python train.py --num_hidden_layers=13 --hidden_size=224 --n_experts=128 --experts_per_token=8 --d_expert=48 --d_shared_expert=0 --hidden_act="swiglu" --moe_layers=[2, 3, 4, 5, 6, 7, 8, 9, 10, 11, 12] --router_score="softmax" --normalize_top_k=true --routed_scale=1.0 --balance_loss=0.00366 --balance_bias=false --router_bias=true --init_std_router=0.00613 --lr_router=0.000613 --vocab_size=4096 --norm="rmsnorm" --norm_eps=1e-07 --tie_word_embeddings=false --optimizer="soap_variant" --learning_rate=0.00583 --beta1=0.95 --beta2=0.95 --max_grad_norm=1.0 --batch_tokens=65536 --max_seq_len=256 --train_tokens=289500000 --max_steps=4418 --dataset="wikipedia_en"
Below are experts of layer 8 (counted from 0) of a mixture-of-experts language model. Rows are named gate (a neuron's input weights, with its number), up (a neuron's input weights, with its number), down (a neuron's output weights, with its number) and show model dimensions 0-223. Each number is 500 + 40 x the weight over its row's rms, rounded and kept within 0 to 999. Numbers have three digits each.
Before each expert's rows: "mostly gets" lists some tokens that are sent to it at least half of the time. This comes from a sample of Wikipedia text that the model never trained on.

# expert 12
mostly gets: "ville", "ington", " James", "ford", "mond", "son"
gate0:553549477507477489503464535560542509451419471505502539523547533506516495481497500556470435557531527448427548527548487469530505503471505520504494463433527504491525461474477478429511550546487473533480506560528523477551449479539572437513490618493474519510522511529501514547509508540513506597493530474550529373439553510455479563548405452439507484506498430491513469601455491455521467531489514529476479471533474548538522520524481518495480505473452449441508471432532484471540461568545483487511566515507470390536524482530518498485510469531531547522440499489474432507532449571525533533473506489426484475498532425445554487502506486548478484506544531432462598518605547507460548442490
up0:433447506496497552477512518430501486515514571499489440519451501499464478504527502439490550486474515543541470485458521511495473506528500479427479488504467547487462491567517493570458424460519523440480474483510408524499527510484453554537485417538522446515409427516521468445505504445495507433525511491482490542557483492523554448461586551542459567525503588496462536397547521533520508470569457494552526570510584508473516451462495492476532502571515510524473523573476532518427539438450535529498467463420502613495519512491478524499528541484500449494511494512520532484518546421521451523549518554534506486518500496559426486498486515409519519468421463522541459527410446491516444581516
down0:469497476510525538434536475505473496455533557490510466495530509501467493550554488526554517480514542484500577483481502530469503497515483446446528466557445558452543501512493526437453515461461481486535436512525479449484543500481446534493482575496446457515497526498538524483440490471452491509568537531516490562594490602501477478493482550542503502447475488582553534489545447561420484538503551427452577487555576451526415550497529465493581458551479527545549532519474471389482567467544561541470505451457553569507484483483553551527454549555467502540439586489450539483512556495480475488505504510571470455429454504488512501498524488456465468553440496483491488544470515526561406478529

# expert 3
mostly gets: " Mike", "son", " James", "ić", " Chris", "ny"
gate0:548533548563488467494465499530548510525469491540515554540593487501454513483504405503464472550500473483436519503463482537479436530494474495463518523491498557467519531457505493533506451507477435494444492469484470501471540482494498419444505427528519456471505549487447549486390554463438453452576566465503503591392495526500507552465499495438485415466557470535485530490500505465494419503495475546566511502448442529508478475548454511494565441534525462512489528502519496467517468420476590461547480490453462510431487419488468418542497453499487478525452461516585509547514521505498390481459488495476577493512433444563510482501504475515517465590490521485529505472565576511526517476503
up0:526410482513510535469559474477508556549524499498524455550468476502440529471479445461536468466464471451534547500533512533410508530484554517481492492500478541501475470514430545514472504462513526439538504557517567511544481440461449523503454563502526464509556523510467496498484514526524465543476593447534536591525426477518455442513544502497538495428488495482527470516525548422526511541510377430478499530496538495477486534478507509536507591485558598464528578481428429560533410536527512515486456505568534468543562549476490487560535485501535471390505558629491499419476511506487509530460472491530559527459493529508526460444441522460547469508496471526534513480498468457516503502498
down0:482460484556550473544523498505511522505496471524448578456538511547528520504521431519548498468511514521538481470569532493463503520524557506444504498488506514480494521463524458488433612483479512483474465607456526449567468485535579520526538531600512455500583489454527556478460462540545539478412547499512457479495401431495470518479568582486508507451512475418504531509506529537554490513481495542454436529512464431462512534444586493536467598433531522491559484494465552522503459563553556521472426489506526557538497501540487563512488513493503525458478505537518477467455547534516461524464524537492572552461553470512542476533443491446561551490543416479515422504552535509527487481496

# expert 70
mostly gets: "ana", "ona", "ić", "ara", "ka", "ville"
gate0:527474486463486447441481512525497510496549571485582449499524489527513474500492497537521503501469434433523441507464518551465515497542525533513566406518487519525552489516495458487532503516527487504513487527485551488534476483599519549527554510544514496483583502478492479443425477460500523478428484556490489493506508500523478448537539526492427536523444528603531424569512468492495451505491456582472562433534500536532499431508533588407519504501471519466517556503482550534484387517551464499505472518510490521529470504545506498513473467574610501514520447420498539487513540491376541508504483468493468466606461544484518561513531537525468508498505562471480622492507534489522498447428
up0:499470519509492527559518471532512436544458412514495569472433463421509510480486523490441520499576562552473488515565469435547489523421457486475464575473515506436446499492473528546465473494441483502493502432469472501443495524407576421483414497463447534507433502509461530529581542559473479533550492412488493507515511486495466610426517489521559458548530491433461558487509467515500515462493531468512448548468514476505548504495492410539502476516508462566531442515530414492527595471494542498541476470495499475492472469486502514498582530471378475474490548487509496543519459529597476482479469497505526535456529510492530477492476437463542454528523444509454435494494546544498490516522
down0:530475398485537529511457452541505530478420476580512455468490509514527558480510405511437519552457548471523565501551423509493567511432498488474521481558505471531506554509461471560492478559532531535500508444509525501537473463485485458525580514491511559485511605470500538488502525488495513525499562524543456445527440490419444493528504538604500468485521546510490466589535496553447535444560541536461552532493512547461459560509523459449485558477515529484547488564558478545506549500572487468467448486549547488547549469564570472504467502553494470483563550448578493496486480462537513494511462560575483447537494530518493505499546508507435458460481430510501593496547496544486476467549